From a checkpoint of a small mixture-of-experts model trained on Wikipedia.
Size: 9 layers, width 128.
Below are experts of layer 2 (counted from 0) of a mixture-of-experts language model. Rows are named router (the router's row for the expert), up (a neuron's input weights, with its number) and show model dimensions 0-127. Each number is 500 + 50 x the weight over its row's rms, rounded and kept within 0 to 999. Numbers have three digits each.
After each expert's rows: "mostly gets" lists some tokens that are sent to it at least half of the time. This comes from a sample of Wikipedia text that the model never trained on.

# expert 101
router:413504522481520625441481475435497435444466528488481498508384551507475481393473550462430447453562531454467429528520492477498470489516478567474526449509508481502552515477459567509542388486499565465469594488473450543496572491521533498489533536454553467458439476519656527532534445468424502468501460458510617502521462560549506626560524544472418487519523573533599553507409497573582539569447
up0:523586545605457551387500477446495446499530565497455459548437524528493519546554544477564521534527513454470454444544550518438561429479485502409438574451485470520436530465550509435519465504459526562458543474510540460460507506599493652491500449615546404529564514505504594511500509486479446495417489408510582487474515539508560484526506556376488469556504552470393593482510513425509465568514
up1:410580533489418483438403446498486489535423526507485441552552479516500547499515478481473446486463604513404538563628455405462601417481481470478535551464524495526559533488518542547422451594521582466478517579495470515512540423507517517564564455553556394474476476466533480584496454504465470530587514569504460473537573479602439454521559481522501457494506529593547541602463541453447456512513
up2:537486570447428540527500569509504416403479538504531532399463544504535569506511454461476489535587501601518483656535444520528489445516565497442531477564551543456415486464474355433479503510534483532499472480450454519452463512525432361490440476501570489521523521374559466459404521496506587467395506513510525530456570511477517532529529561539525522479491506589466421470455530504414465507507
up3:568547453465599534541517545425491533514464610504523490455539567551480552464496529541539487462543474445436462484567577474525522554500498659434454386584478495517502451555519530437567504477495450493466497533361350500409480550430461531434517486570498500495447504596524473549417588483423518515484463538545506497533455479479557489521434593468501487500522558549539533515527546506543457489444
up4:477505545406502408551528447469470535432429530545504471489508496531491469474467556481512498441477552446490580549470471443464381576520465519500518433508562426574532522506541455580556429556518577415456412409416505500566531450481500499484511490504420459514532492522531522431409496466512525514486419416456417467592485471541491652582428607500486520508546513565490492519516406518544554456537
up5:451505583515531492466455535474532481562471507577478404435540593381508502471534533492509441618558543458428544474517461476505557538486519515475486433557550515505529538538475550550549490525514541540483348456355434451422499620485524460541503496554566446578509492568609544461536471469462484517588561478503488531510506463469542506461569512494504443600507528471473612469476528551420511483478
up6:553569511485448551458529504499485580373470473546542488539474580521496563550529447458476449400517425515591478414484467491491495466529470443538513540414508555417414528480482615426401507464521428515503562470468447447478567430464495484550535479520467499497474501505578564505499524505587429373474500493519558520485369499502591532448567506498503586488487482548502632540505530441526439472485
mostly gets: " Si", " Ka", " Sh", " Ko", " Ku", " Kh"

# expert 67
router:444492504442534597385486528434504452441446539551429510490433556500477487454497532403478471475577455512479479505437528528522470480564493563481611558557504520428446477449536509526452379494489519532484600533466511482474546448490524522462501537463530552457399482427569583422531479504361504517546454495569553493479418541537500550522506486517505477569473599483618543456464518616523441566478
up0:516437554454495548579533550569485552578447439493492432484489465494499451589472513521500445427560492491462391525503469470458579505627485471474422524574502509415524501542474505604562418441524527458487534646577529540508444490519491621494522557444488605562547516497514536563445542521524560442484515521418463471488475504527512448499470495407497562589477439504494572488533412527543448538558
up1:438564460509453407442534491494519454510598554380526503588469378535500515489481559490515466508523546554473497585499445420473500465567509506457538459515560559501432509490434478440461424501442567590460517464487442504413488493526465609486460555477595433440468508582436587559501421518470589437615559452570516446491549508480468490516514465554481430511499534498518523579505561536520448439529
up2:477501487429560484546444510555487471385559530503443489439535488507471570617580434582583486471475520477520535559600522533470417499508472412564508596471560528469469510550377392496409489513454565439490449521482424504449478521418511554540459517410545483539495488556562483465521530519477435553596513485470566578566493487463498455520520520466487441524467525545519545435535520571500467610424
up3:521525530508388463489461431525520495521453543581599335488571568478490463552445434401450552425458574459548516558470436494488511552498506506542516543482436612406442511379576413479440535419418431416527515443425494532458502546599471545494479555552456518434497507471494504423486544519496452514441569553512502544497493527452542537499535529517473522482510576534474486498515552542450470516505
up4:494535523503541543495474558535537470559451503503459454510429488438482595571570465572488471394490504578473437531457541473492497570534531485535518462577570509474517442577596560461529489549397499514475574561403518474516512441555466508461529640417499506527464497427492451497595513530471417525395489565456451422445445478496531583464508416415520541544495553487583474436502511476460439525585
up5:593600476532531577474432602512470452539530522515464568600468512480475558442526489572494485485484430474396504464578486512471528555440554444540509575509524462472481451424487506498484517422516565553528509434470529563452550573497475458544455478559526440632472493571554541529416527530496539497414582517552499497623493492454539483480542540458440474439515531433440502423449589504403438500562
up6:432467519420434544479561579492506482412536511525438535480551479493491377454445550466522451453530474398479412481449579506497489515548622514539436561459419494503514425500527484464494483549418587567499551469534509533464517466562444501532536580569487431407482506538545519483506377517503597538390496502506499515496504490472463517577547528421465527493505513518450559424592589469572533499581
mostly gets: " More", " Burn", " Ferr", " Hard", " Hold", " Add"

# expert 15
router:444507549454452482448383478468420429400439556510461563608463516411461467487622490477490466457534489522427461503522471511436422530511513514484579432564530468477507532442505538550505521621487517387425465572477493514478482521456535507528455458500503561479569463451544492541471614464484542480451452552534507516476457471531530576539503576438553588583503521451583519542535565502507574609478
up0:538509426542498497499413514421495447442576443519437538532576526477480520459549581500430444443547588598421486439430449508502439552564578543556511436484437470533542492460601515560466544461405449439463461438497438494510501499497540539550517497506468485545521463480444490581403501501589520604536469455582500523426475477471480515574596441426545566578517506458589487492509542539484573524551
up1:563531506533440433574498507452540503494522408597531544476465518444448532485462570410529521511484522467426544490414534505545490522468493434497550514585588499611535543492557556501452600595479508501459524568420462412488455525463533522416367416498507485393551476453501507511433467490458507548445424417537578501526472451528485473492477544583527522524505501498563454523586545585509550467595
up2:438411506394430493430481473527494476402486533522485460479520580546536450439506468466475448609461614590492404466520530560497496475532486493513556449504444529471615517538561516580433460549515478413550460553564400542447447465448481509542538487567417595490560511483544543536489544469498531560546529532551509554559530455514491424458482614567517488579494482496441414549468526529549442524505
up3:412494534487454503510568473437471463432487606502456518561461486406522424524489514574491509569506529534450428574514516507383489563560452561481534575522534497493550474558433521394586584491505514493408447523550510544548429552488530522507506443518598471449550488445562489621461536551430547493463461474462495517572423457511500531520430512487467459468456442478523580592516516414430611480498
up4:463484569519489483470481568478461409415479588558523463504582549519480548519471451453448464512502555459439452491525455414504466519505497488500578402596440517524499498487493534483482508558456489538507491583545485516522442455454511494584420570468467426548618482510567418426409635507492494519417392553530545436470388516508492467571497540430490494523508452609484485509489586467475506571568
up5:534450551437599529458510487455516540444532424463532550485428493530532517471553502486447460438478458437423531560383470502535480533466467369488520479525489513560432500564473503471585472569583592468547525570462518473483492521571464504529553468527608423486569490503583534568556572480469543466381396488471510484562483523539538542462565487422519445558491497575461506559414479532528552393512
up6:515510462523527518454456513424460506507532474499397557534506600435491517516534446436509394558521539515475493628443499566450523500581502614404534490574511529433513490560575501516532475415515446442545560517469566563443481420434491531517443408532604556530467475436454488631521555460497472471429511458510530527560502490446518474469563571486494566576504471460551379519475457532514539550483
mostly gets: "ation", "ations", "ship", "ated", "ing", "ives"

# expert 35
router:470538624471510492516377437451394447411435557566447569599367484426476485487552509464470455452488534547474494485508481559397436518534546456407489464615540526456525487451519533534562480569470508381479466476491475547440491526505536470450500492533481607516560482467548506501506597445509552490469547524526520554539489493516500574527434553494526483535519507410552524520485471568464499621485
up0:512519375484506516415533521550531465450522559551515576447553471558520469524434478435595500522524539486569433497486497482455476498462434478471474570490553510471535450598411552472481570407452447479470520563491508590515421405445519449454431529573470574432509529456579450519459439482560476497528510516465563547525433516485471425488603571641502432475489597526423429490517462480460496540516
up1:523535524431504474507512560480532539514457508615594504497573465529504502434485576519477454523455512516558509485536385372527433566463449498461432505575518574418556565337462488529531468442506565469516490486430396510460529479557506460529598441504480510501506516550540362519515503492485519470475548493467511480465462488589627542476493382484521431438523516483531469455488456503538466560443
up2:581471544443387506538495468436490501468506516495490477543495559577495405464611514472557513564445541586485500453518540525431466502511452483473555523543502591585489521472424522511426507415492439536456427443526501568493522523478555632471423502447474388485519522360471454524425460472467475472462469468610504450515508517498536482510456502534483498556518573432469472484479478513473458642612
up3:526571543443490467587457488539480499485532478541414559552411557437505469580520464487400429511478476445483528518436472566414460554454496560464390565533521539482501464518444458431475517533540470518485566475527425494480414459509509508433519479529454498505622499611549516518517493513495405468457505506467479519461403503516591647563433536524529410484512579519406450493548524540512556529406
up4:487500432435575636503543527460497483553549552475440471399560488548513506458511509542469423455501547560484409498436438466470494484543561526503565519583403458459506487436518453455484523433506562519491518433520623490472435434467501512516477438511529590553538493501461504541555551478534547493568603550514538532462419489556453505493577470349434512543518591502465484540501535552611494461573
up5:492515549484517419637551572478501488573489498430472518603432572479521452455445508454431473444562628545461492522492583439431401493479529505430523543494555421514478414417524501481494457619497537559456517521513452486522524524529457438455515448535533562449519545460543511473512498502491419575508513484422471607524467505496445528524384481484493537514494471559501571525416527484427615458550
up6:620421497567481478519522474484506474528566539465505568447478512452489549467518608451597421477567533545557472427447510530563519406574442611477585397497506612541468514533599453539475475498496464449519487539542544521403540465474479556504489459598486422500417525421481537493488529489545616507521544483470435561479527496473544554472552456538514427579512513439518449492480444472586461479486
mostly gets: "ing", "cing", "uing", "uring", "osing", "izing"

# expert 171
router:454506494471544522488484473495479505503500509585553548552408515555450511496499475395550487468555485553433440372408435506506503451548456565411561457573483509477553493451552544557451430559451596401520492521506461469465448460546494486530513529510619534457491472471547540480563579457469606450450596492458547541423516446433480555515548568469557431544502524533592631515498466484453467530505
up0:480558491550461538555480508505504604418514446591483470574398436596516516413442519410432570420420522527452525463430544508452431531566470514466475491503544428537525554451484410549472520566497537560505533618498487487462530547514486555469521498492518517412448491627464453485448540495465560540503535460534440561613389473480435503476566518510462528414520548549515538456506499536525476463580
up1:507547490436585487533450482433509462491526477451513459506515489451477492428497547530514498426620490570417465451495472586473545438521561520410486492434501495474503472452505481584463479577476572481540572541478552464529458461493522449476484564540461427495553453591477586498437482485593498495491636492634412588537511495417543589513476534556469525480510498627541497433523468460437464419437
up2:569518441529430472533559414424493484495497443542525544610567510464494457496418468615421495516526569430453526511571422495432455392491503547539383472532499503436534550468453570519522536560464436474393480492497456554457511523436600550593477552465551507446480502557544554499472502512566489442503641430395491468486542514527509512496497518519476525500492524479511586543564534452544484521587
up3:536465522484552484502542563515494498552509565531520517556448589494517438486507412441524541474491530550419502457448418404419491566509444532507493477471490521472503508534574606578446466565427413520505476543489489424473524452524491409479489525511435504544565509380547514499560587451447591496441486450507525587405487481378514547540593555476490396597525461493467514553421527484507567510427
up4:552452489466536572579527469524472516596528530473473506470467552514503460575568564572539519478564451434406480491435547527553415496433474541381472509504516491664521574519507511530484507482394589371538435532466491556567535487496514529618522441426541503548505486500480562482433599446535492483475494474465522545545450502562561597446462463563490492506471461539577503505492422487433512521479
up5:493505499480597410466548446515485478500546508420584544514453573449493607461463547569536391433521540440574397522536481492508497487434515476451497460506670475545489505520490455618540461557437476497540506521549532591577495412555397505573528514558523519472521504456571528419454529493520499436434496471481433510537509494541446573475443544464518447520506489562537480562458482427456564449453
up6:420475535574430500424533428457532486436528415473457570544444444469505515534479507499465496448495477495460477485503398518533555521538518585582583515541402477483500569548599487550489465480460403618433568507456494490566510360506544487470422562532569574514472491505622412482374496513469536517538464486438553474465548512545516492494547438465500537440508506542553594458542517484449536489514
mostly gets: " \"", "\"", " '", " “", "”", " titled"

# expert 48
router:427555567392497540547402588468468446501466516636498504536434481475450467523537485502475438493546460535482466453447508452514468502506515528430550443532560510417540421445511564517475502561406538404423566519523482509420504515537505592503465526569515482475426467523553521521490562504501479512570437544623549583507416460475509538535482474456490484524468550477589642459562540508486435568562
up0:516517539482521517527466450461494425541453502648442599594483440443527538581476504524485355514554499524505571475511496498482531474506553506534540551495439552515510443566517436465530475454460496464530482453565439476522409467492479621436499501575490496494483469489502500474499489496516444538541455677625511520490504502398544522527497575487500443525483562572555475528426607512559403512470
up1:500537496453412508535478588501481424461436506458501445599523487566520479596521523553521378600531420493502494493414481506501529371463566462597505465562479523527531365481451557436473484488532533459475487488536498565520448474487511564484454578365476537533476457490531477437451464492484437552535465606595488464468441505551513527530573576609534469529495572522504551501526449505548544498491
up2:532484560494508515467503550473541429477420477465421504442444577473506505516405492483435463486449544533497483465430555536548612491497469420576521581535457613511532458540513523463509561447380648433417458590471485522463492455513466531482433521603479358549490494522455504604544529482530478559535543426531529525492507497459466531468482552539542555540507464512492443463521492631514559522494
up3:576585490434542534484459488468497504497580591469555505540533592499501553598538485432540523419515508408457453512551442439531476471546536547507480507549501544438470520372561633427375554516473496538513494520514485523548505422493548562444458488411558460480527520468512500458424519483460526511479421502428421567598513487532527539506475534405532491570521593487529508487488552539395411526526
up4:516504477503574581473493475502511528481480448548472484578525542488518491457582528461492416556518433479414526537502460508433558554422413492571614547534519478336580522526497483437475535597466440532573506524413491556468472470551409421463551575515444513513481508553534456475529495507532463455586519497524508426472563458390476527487468573533522452457480499496451558522557539638515474504401
up5:477511491497517567461521459453449558592456530558470507443362443460529536541450523500437448497476452464490545544406562442463462534520565410515481547550516500537551467587515534479563519492481584440523450502467512461602569544589517479599507443580552461459544516460487412514452550522557508416574466579515486465522448542420533466476573532453449397514448431521599481437431495534511510561553
up6:519619479560509537477504485426462438505528488548562497472541496499497505426452480511552403538569501643509433548479490466539477474481471532429504524458480555419483557541491344598526552534417581406559579487528463457556489529496465604419515431541501477540428477574548577500497586491523504456522412543519561518513534486470492419556466543515496505426478472564543545492478570439492521575510
mostly gets: "ted", "ped", "hed", "ed", "med", "aged"

# expert 226
router:464525555421520519461430580494498483572499517541404474556501507464491512481555559477476471455486538602464505402478521459476414527520467555517484439534535524403511501451566522509450400466488563372513492464522385504461547448547455550486507569507500458479440453502600552596457494461408516463545484463526526569437450503495496500532520575553548419520509607538616541475489583513588510545420
up0:478566486542433558446509434460493511521465483551518462432574478501463480503560529483526473508480516491477469481481455584468464578577437523534523450505489382552537555591518540513448493466408456432463475585501479529464480461594621525528610486377537459481443478397493521579420471534448518525515476450445463474496481479501525411521404613526496507510535487506484548519585592499429583510600
up1:443472490409524448598483509503532488610476559527557456501567586499503458451495511370596539492411494559486516494545494615526530549499448537487592458506525443484493441429479395476472484530512508529514460488494478395457487410549477551497626470557507478530479510537542470484440461524469504489488451477578454592480566503437479458552368548467513469572472592483513533472503554598507468461434
up2:453547564473438504507532438510521476515491504572469476511481617515521488520545509477529523503425465506499508562434414566550480474511432495449446614508471499583534522500438489571491540493533555534580574538430450541528636495486463516508553498466418432497440494517515450491492448563513462453498434558561421462397460506480523429530428514487474535551484555368555604612503456392548505444570
up3:430502533496447490467483574482500459567504556500487472502503462459485507501450492447490529451531515461427409510496572536582668542470462529560528500521473458588430451553528566488501506498499459452664527482547463520468580484465479539478524593445447432478479502477470541536494430510437484515447450552511485501421508489573419487512459437533473655643521485526484497440486480476462552631499
up4:520522538487571410460498561515523496448460512497534487482492552507491416465515541413506573454516423519465591422430515544440510502462537422456527479576544429571426478379446456512506393500493526460475435447473530475461536479547513578430493479425368595631463538468540471434432508490485455530573462510532511510573417502525503535562539461550471595466491463465549447455433530507466560495436
up5:581478564443472502452480668507528468562504529441484574497525463426496482515542480400537431451516569457527427481484426509523480352480511472559471563491503423476534524479584479552427366466513544453531462504501488525490559505534506456597557539472427435487412499409606490477470541482458468538508478506516540438487426505501560496503521513491526486489511467507569486475526492536565632603458
up6:447386433511502488429454504540493549521423503488490398566485494469488552537569478538583468479557429453524469388496478489427613484510478476536500487547532543452560566547565487492466422531532590421401497519462490465511518562360483516572401563582523521600474461488550508544545543445440523509497441443489481384462522510417506562503547525533542561503498461494483501520506462501597512581502
mostly gets: "\n ", " *", "\n     ", " ,", "\n   ", "†"

# expert 157
router:430503548381567577450505450415478460496379545534512474471440544491445525438476538453507384475634532472517544485535587472500471465499490525485544462509545558479569444506480552519535445466485471454531566518506460538494562490527523466538467521402575512453470472569587579536541470446360542448590519421492577557497443542473464523538501526467456491488523630484517563484446508558520490562449
up0:452534475506458513537529624440475516616501450487555502439529590446505525438490530469547477472521486575437515543524561482531487440477491424474460402541608485597550425523443477487521452636553500411469467594547570569439490499539547411557432458458498514546479514476604464534390476483543488506523470477501434568513523496476518529481456510505522480480506530591398444498497414546485524591497
up1:463464502475443586467467510443454484498425495635478536488570536576482527518498497416546467521520580484450583441631562516498430481529462534475577533552371551509533416461455525542512521503544528526454539552524496563598512460492509493512381439436497470488512480518512465496463542481434528489505442483529339506493436499647426495519519560506525488463506507567456546588479542540474486569506
up2:530472477411481504521476617478463481447464431524515573515540463507536559551437492512565535495526402449488439493463575471444349435502517568546420461455447504550476440442492458445410461554443417462510426460465459621498494491463534492487428490491461494492563509599598593512500549533449528482548503598590515478508464508413519478524481481550457552536477548536524486568489562531604474535549
up3:514434509484445530589510480490505435452502548482560507500443560430467523588521540405577524575453428502446514593473517528435424479499542416607485479500467486554534533503481555505550457608633480524479525514587511474495561484501460434518467561465348495451517476444459479486434517482541542385509535539461621518483561516484452490554493466407472506562488517549481528442448475460538461581559
up4:537551458485477511534530495533516440535520495502446428511496548531509471417433447449487469431514463518507583572455619479517508452476497432458465505599434534505507457481468592440610506614508533466513567511492545515460589396618436504467547518495542537539584465492431542493588492492486588496492523483523443528478444512602469502533517573375522473585508442610603448477495447503510491459498
up5:493533434498574491482539474500519449473475460575523549474499527497483517523500571435557569455551479457539602533501580456556520500465444485464430462479589522615467513490516561519474477559545591462520482392444562449388501535415376456394436591496542574509437466557519526527517522522480510537489457545497550600597501448507537457554485552497482500525480473403467454394470440506465555463423
up6:461457598529555537582527523507521464528410491509475538451496474498532435429502499511493430492482620579449531539536417499469473488492458523516460496442460525411441539458514437473523487540484497488585555480478484518456572559558377533600402479499494505465426509473425529500449517471547377477515390532503617530545392560563463504527517504452519505515505476409509463637447533481570555521473
mostly gets: " La", " Da", " Le", " Si", " De", " Je"

# expert 92
router:440487470395489561424516456369476444411473531485506495555446561467498451467459550440503452491632466495512468471518443531539485484548501543474510474515590478513520437572528531507533494463494509493467574470456491520474521481529470431499555525463503553473448494564622633488545414467362572496430513430526581504511426570497479559589556515533471425513508549427542503519462485619543475529474
up0:473536528482470451499458520539520441549550642512518497524563521510492512511482520537411511464567510618454495414562517444485481520463533451485487413472597548452497496478505514450549445559579487379498575412501588495528475502403465570562319459466591459459487477496554546531553526484519524509497440518469481436501464499390440573527520422542492510573534552458465448473495554488419501490511
up1:519536393407424512450556545509501466454507529532552508580528454498494488549463498460454521618511483483451510435545515533545401541517447521546479387596538493572535399576498436558420517514417599482493474525396466485480464438486510459420494594525507531499505482590479496467416520486532515545506488398484564526568442515517509537499535583441514431583525538517504468492493521528632428489453
up2:491493455507520485522400416480463477546466473468375585436496515504469497443549537473539495518486550525468439489460448574491552581535580583421463452549484463572519507489467577458507505459485547566484572563517498524473419514536482437448444564440498589473449533442542531467416448533475577453582598594590468504496469504484502479439506475483498609583497629466479445518475492555514449403550
up3:472492521547483478455386521461479451414529524477411564592576390499482445507399565496513478553485497459542468509418405516475501525528470520547570584460432558493519535431555468438444450450502537527521500416555481463519490424525540538463447517611595444436453493502576586512515390560475479596516555533527585476470481506513414512559536447486498512470490559514565515527568503528570420471510
up4:432472441495545389400442489555510512452422534515512487483519481516463488500436439468501599443459474512459499517505419492459546470505536486495441468513470467546464513581606566529577524464432646493457648490524530439520555367533436478453497589417435448457431488545477503450460511526472499475428452485517530587577501490502486468569501568481521588477548437512542448455530486567439531505522
up5:462578469463542415438525486525515527393459467532490504517483570480538572529555542378408607496458512463437554446454456492468495480452491463496479518529574617494457387545517551483548550518497457436589487448425499510429536547568438387532551560534480524449478499475471508570479486531382454502503483531453489438530568501490499540576545596532495421533508466521429500512419529563464485428434
up6:484564517408446446476465498553526505468609471516512601559502515443509504474481535576477503468482488490510489555428440506440480530580453526494533617498489459510523504612453540515444447490475542493488475508489533423480545525579504531554466489618484508515422512475518541590431443550523447540562477516551515440449511465494588503513563437486508477561433342486494544372589478601532498550397
mostly gets: " Vi", " Can", " Pu", " Pas", " Pra", " Ran"

# expert 172
router:476557525488511527460458483447441514502465534591438445553426463520504520346543579535522491439558480528474603473552509530391514565554511588430470495494532474490477531505492469438403509540472640455546485551507471523493504459560548476536489507524519593507419420432521491478520556445477482476507469547582485555489371520410512524548537591403553485512458543491556491430485477474608496497448
up0:598467503448499557509507502467516499506432455365578451563499511519479549495558441452493460488529503609531466521529463573455501572407507362482472431481449523499565418585534506548503509604383507385448513460496503532455610431485518553557454528497448529489479470472494481524624553512522465483475454587519466570547552533499487440527441532549527468506444495445535434458476538479440492474579
up1:461512693487419541452578471428479497565545496443426504538464498468466470489575544483488485547550501548520522490578503458452530550563507534598493535475515470485470496578439439529529500506564520534538393536490420612436436502570402575531502456478531433445376499512520595515480563503439451478444553517474536484529471521491536486509458552456541429494486387463536501566460572487470554468523
up2:541471514524346578358496530483483547465531552563469454533527427513507379503440513513487535557514521526467533398582525562595457491479485494435465457483616439569465464563458506496547530438411515491420524554529552586529437539505460451515432397505538554461448517464482541554430457517514524466506522490523465651545441498453539619496488545463499491484514498460538521474462527474495486500478
up3:521551471482550531431542516444463473528618577526460461482435413527517392464522574468516495419399548535434468514563444483448518481511505538499539604504483522518462569498503476477481447514445498533471538426492516540513484462529590447441489500504531492558460444451563508436472570512462447584562435612460578515546464547499457535551476501442475526424501438606606609415468579448570511523472
up4:417535563469607518544499555453501502500517417560448508518533542413463499466448440526561491449392516494513489481514449446493496462479489482490501473410447541480461483450467460604486508517529531629572497566497618524520543524600473532483507496529470490386556520482655538470485473508619569503508468496514476596489426513539497414472387473442536537430516535505519426514460402495512510540478
up5:463607509481541506459534504477492571500515450488474479513426479394507541476511550557576521482550557599401570483519475517486547507537507515410479486475396515476596463407511412517526575515562503404538388491515486463598426470548474438377505554494516401467564494498486472446523500569446495414539431508478481548454491492478549487550496467511475494487532628494445473483403513500611480500463
up6:535547455349577505471502419427495463467457548384537447532565509479501489453491507520510519503491467469521420534515409489409547455433599500501375519465508549442573501493562467532433519464497543505522497453521546464450547507489536527426380479545513386558462477639534552542569532536513541524575498502530454477455458457444485521540613497514503573503493524496573567517519542559516574486547
mostly gets: " that", " which", " it", " he", " also", " who"

# expert 141
router:485506490369483596395489483397464474449505585535458448533383585450447469386476530419521493475591483483483508464470569463565472496539517526476530466504488587459564402478555512521503470439499532499427541504527478442478512488562478484532509496470529613456459473532605646461568514502448573459495485429504563517490518544540522569562485512513475495501480571468513527535470437596555473554448
up0:510479448577462505559501478497494418479454527475507497503521467509460441469413478456498477444580464495582578540452523507497471469458560520455479530545563453488524378472559511578455506532450558439507552434563511623470566479494614579503563480553458381486513466520479535513529462514475445464640403418514370526425469532534494490529560572464540490451514567542531460429515527513566476565446
up1:545433532456587527523442496467560533549572451485494454436434449485503471552540469585548531410571557496482419439494476589582565456507516465449458574521461580473492520409549536478468530594488496436406525480448498504516571516583570508523492579532484477466422487516527566488562483482516530467516565504425570499503465478440558490500418542458514501480480388422564462516494591567631503481412
up2:458426448427570419532517527528505461435526557474519540601438499445500409529533527511507543467502492583491485508517412462432525548500534517565476397543501530509528483575547503571457529580537442455423451483474554415483499536465459463492522483463373598592474496518565521487435463486527603565382457531520474494569515507396570528590540587576495473483508539439449486601474464489499503503483
up3:485473500430601522413566464540518517469428532580493533546498608525510465514543550508521508437490523563526474494502461423458425507485424392519506513469461481548428547577498547537425550487504471519486414468469492479491519494443472535469404612454478534528537483531575551500445506477536549548550521485591538572486594475524526427560507376605461515534503605406560428531470455484513506400436
up4:489537539441488520503440449525524537481422474519488478588425527492502475576465548509421532529485581443495520476557618473431598480407503478481512603477406519481447502451478493478478517548490538415610453538438465463501524527451499526408454570629565547513569431434479520438614496532516531471495484494543426464437546469558516501493433460456482417473491556391499401486479517572503473535441
up5:420463427467503553419460527482476485601523415516511461551422488538509502409521546500490496481445516400512481526521429517429547539545529423442514547471560465470501506438574460511621456533491520512371565532511543458476470510649459514422491632563475490469448502507542456427531520525505503512526472442509426501455424511547516592503443468501469581516547473535577396474560543586480517524518
up6:457527394474500510526493473472491509362494541534538466592536408528503498475470457545575567442455529502456544530532449507507486419497438536437413462475435552519539461457624455457393475526472548454523495414441580479416446530435492514459528593624428462540568511456588533497435518492561456509439516484576538495454552513496490463535501471490512491558524487431466573568519554538579440561463
mostly gets: " Sc", " Ed", " Elect", " Ca", " Su", " Att"

# expert 21
router:522550574458455523428397518413480471499480603465454585568518490511456493404501628483482487452502465519459466458452516545500461461578477553469500513558524571437466394435436590463493438569474501464469529511509501474422541421598573474533496533509566604470413477476591491564434512518517538463561390510535520561470456455499529475589587514522505483551469551534588543497503504516574498491490
up0:531347444536492526519394431473470466562500533463547507469473506467482509528469525532432521520514458432516499494435600627525451489483435475497527490526485540469578356549494457568531519597491515470478605486501523514521495465566518536491391489495449538577505486439540517453502523465570414481483392413550624443478502489506510503553549569542531451540450500460595483492538511505476609516548
up1:415468489505371496596460468422471463438603530413492451541531492508503575533507463370468440519549575507505468556490445558504535508530505477549420440518516467449448445495481516447486571583448519565526494572465450466501626353511539396439516472431483437538571473552555513472493538510515460492502519560564462538521488505500475401565479517496531512505526591500597512497512533413498539524503
up2:536484443494513495502455476466461545580453495421483533542495508592529581428455543417500501527496516431362611486503517531429486514534501498487512533426574488494570370500458545483498533550436567471376456405559455559488511454452559444619527485406512506458529481489504613487465536482536515470577500459511409497532486491608570487474516503493505458443530501563562399510566505530480492532558
up3:489491486514471461445544576519532446498521503532504535443553508509494442481402426587468571427528488409472431479493472524483490494496581535486422527507382495543525393392537458499480408446446401451516519503479455462532555530557499526491422538539551540491508487559553405453448554558447570541566517453528536461505603496518473552549590490456529589518479509409490439406537499579612450482520
up4:541442529525459537438428529446499465508581531535476538491434545534443491487518513467532505488559485501480557471569574547510555527547451548594589449534452512481542388513527526435485486561500537455599550431547403596435568432540493455523553505460511468506582476510524463517428512465576578467540471430451514494374467491446575515506550360519479429532488429578568594446548511507528505537535
up5:440523518494523450440561566487511545507470447490547518496480506491515588450437601406573515455468486488485482562481547525445530509442504485438520489547485545382581477528488535501556433656487540420502532335439570455542510490555566456457420487459563464477473503515516461409409545485468513482536461531499627443559372485554532460506490481560504460450520502458468508524564498527525538546448
up6:539461512580530513457516495511512395514535564387542595604507514420481496570483539455494446429547486476498533524468576523470451484460569531463462559562528592545448516439435433501512527503498482572519412552565362553493502447505550498449420451494470480515499494473528488451510512493498506518546593446527409601429448498421503527528469606497511465505527569558574401478539544502408570447508
mostly gets: "ran", "ass", "sp", "av", "to", "term"

# expert 113
router:456538506466456556385356472478475402524452599469487493569476539549457502442489497477548483427530485533482478469527488501534474527571506436530382496581483504460575425536427531506441420543499573453497506565466466486436542535587495514499491545543550527416480439551554541470447601517453581428453478518608554552467512485595476547591436536489507505536482558498483474419527595515548503489550
up0:576548506548536480441500471450464479463481557486590477505494482468460506479563589492484496502562484570437459602536528471477420425458606439480514459472641609555516453554469533406493475477498610538478507469578520461478526460555539531539469516417454465472495459482553498487512536501548503524426578611551547520443627468372498401499493570512533430463475480452480438498568481502480503508544
up1:493535475456496585517499514528528464468454530543393435474503518539568567518518523397527468442528473540431418455434446492456544584512538553493479528516475433520511542522491540538439433439535502468526488429597349476546503562526470497550495463450461509541542488441476492383458559507456538490470521409542446560430548508606376513518488541495470658560487577453479417512468536512542535494513
up2:467517568439410458341485535457484530506448564477492525554558559620505332491496548467554546390447547501445384488564362561476549442483519498479479497526461484467528556481573593463543503462459504529451513572481469535530541551525513444554460563529480490475519499541453520521426489573494450478409541414482422506506535520568471414522475514481487508496513562497552538554535509499460473520504
up3:470580595505510429500470404518504467544463537506531445525487482487455445490503442503508540588478383433472454458565488449469490483478497463499440508614470462408526495541459441437464478536560550489566385586488506480516589475558463462465512573472456456484518472531521599431607519500515473437576558608498575481525461526482501482592531605591515541460471516460545393564526495476566461535513
up4:537438500530541560468544460486504533492428448465533476455502512574447476540422480454553612571497501636490520473479510461496489536546434409451425475456493477529484475471448543537557523624563464460457511513482490537494530608542587439546457568504491399446521454360508507471510538453539429524488490479569613415504489513619521450544534537511477536574486588481540469407431471529485483528503
up5:432428439429514491531437506485497429525537526526435498531491509505476494509462512486509543482475447559497532487529423515527505540484572463533461423547468442536591577411433492479477476519492544551465560538528533390534488576674470558432397446554435501459508509502602573536432459484468523440579462487448539563471563538448531503540475523431515610489494454586485464519425542403575569495465
up6:516493532416486501571544449499489515571545519461616521473470554539466553443439523433559460419506523501437540434482454517524420484528395394391570515517497465488502407560429513488464513512508597493418450546497460476451487453532517580565538368506592530505476488496503554426493602489577527483491493531551494458493454506612425490506469464468518447566535572550477517563463568520512452503599
mostly gets: "rum", "wh", "het", "rat", "cut", "empt"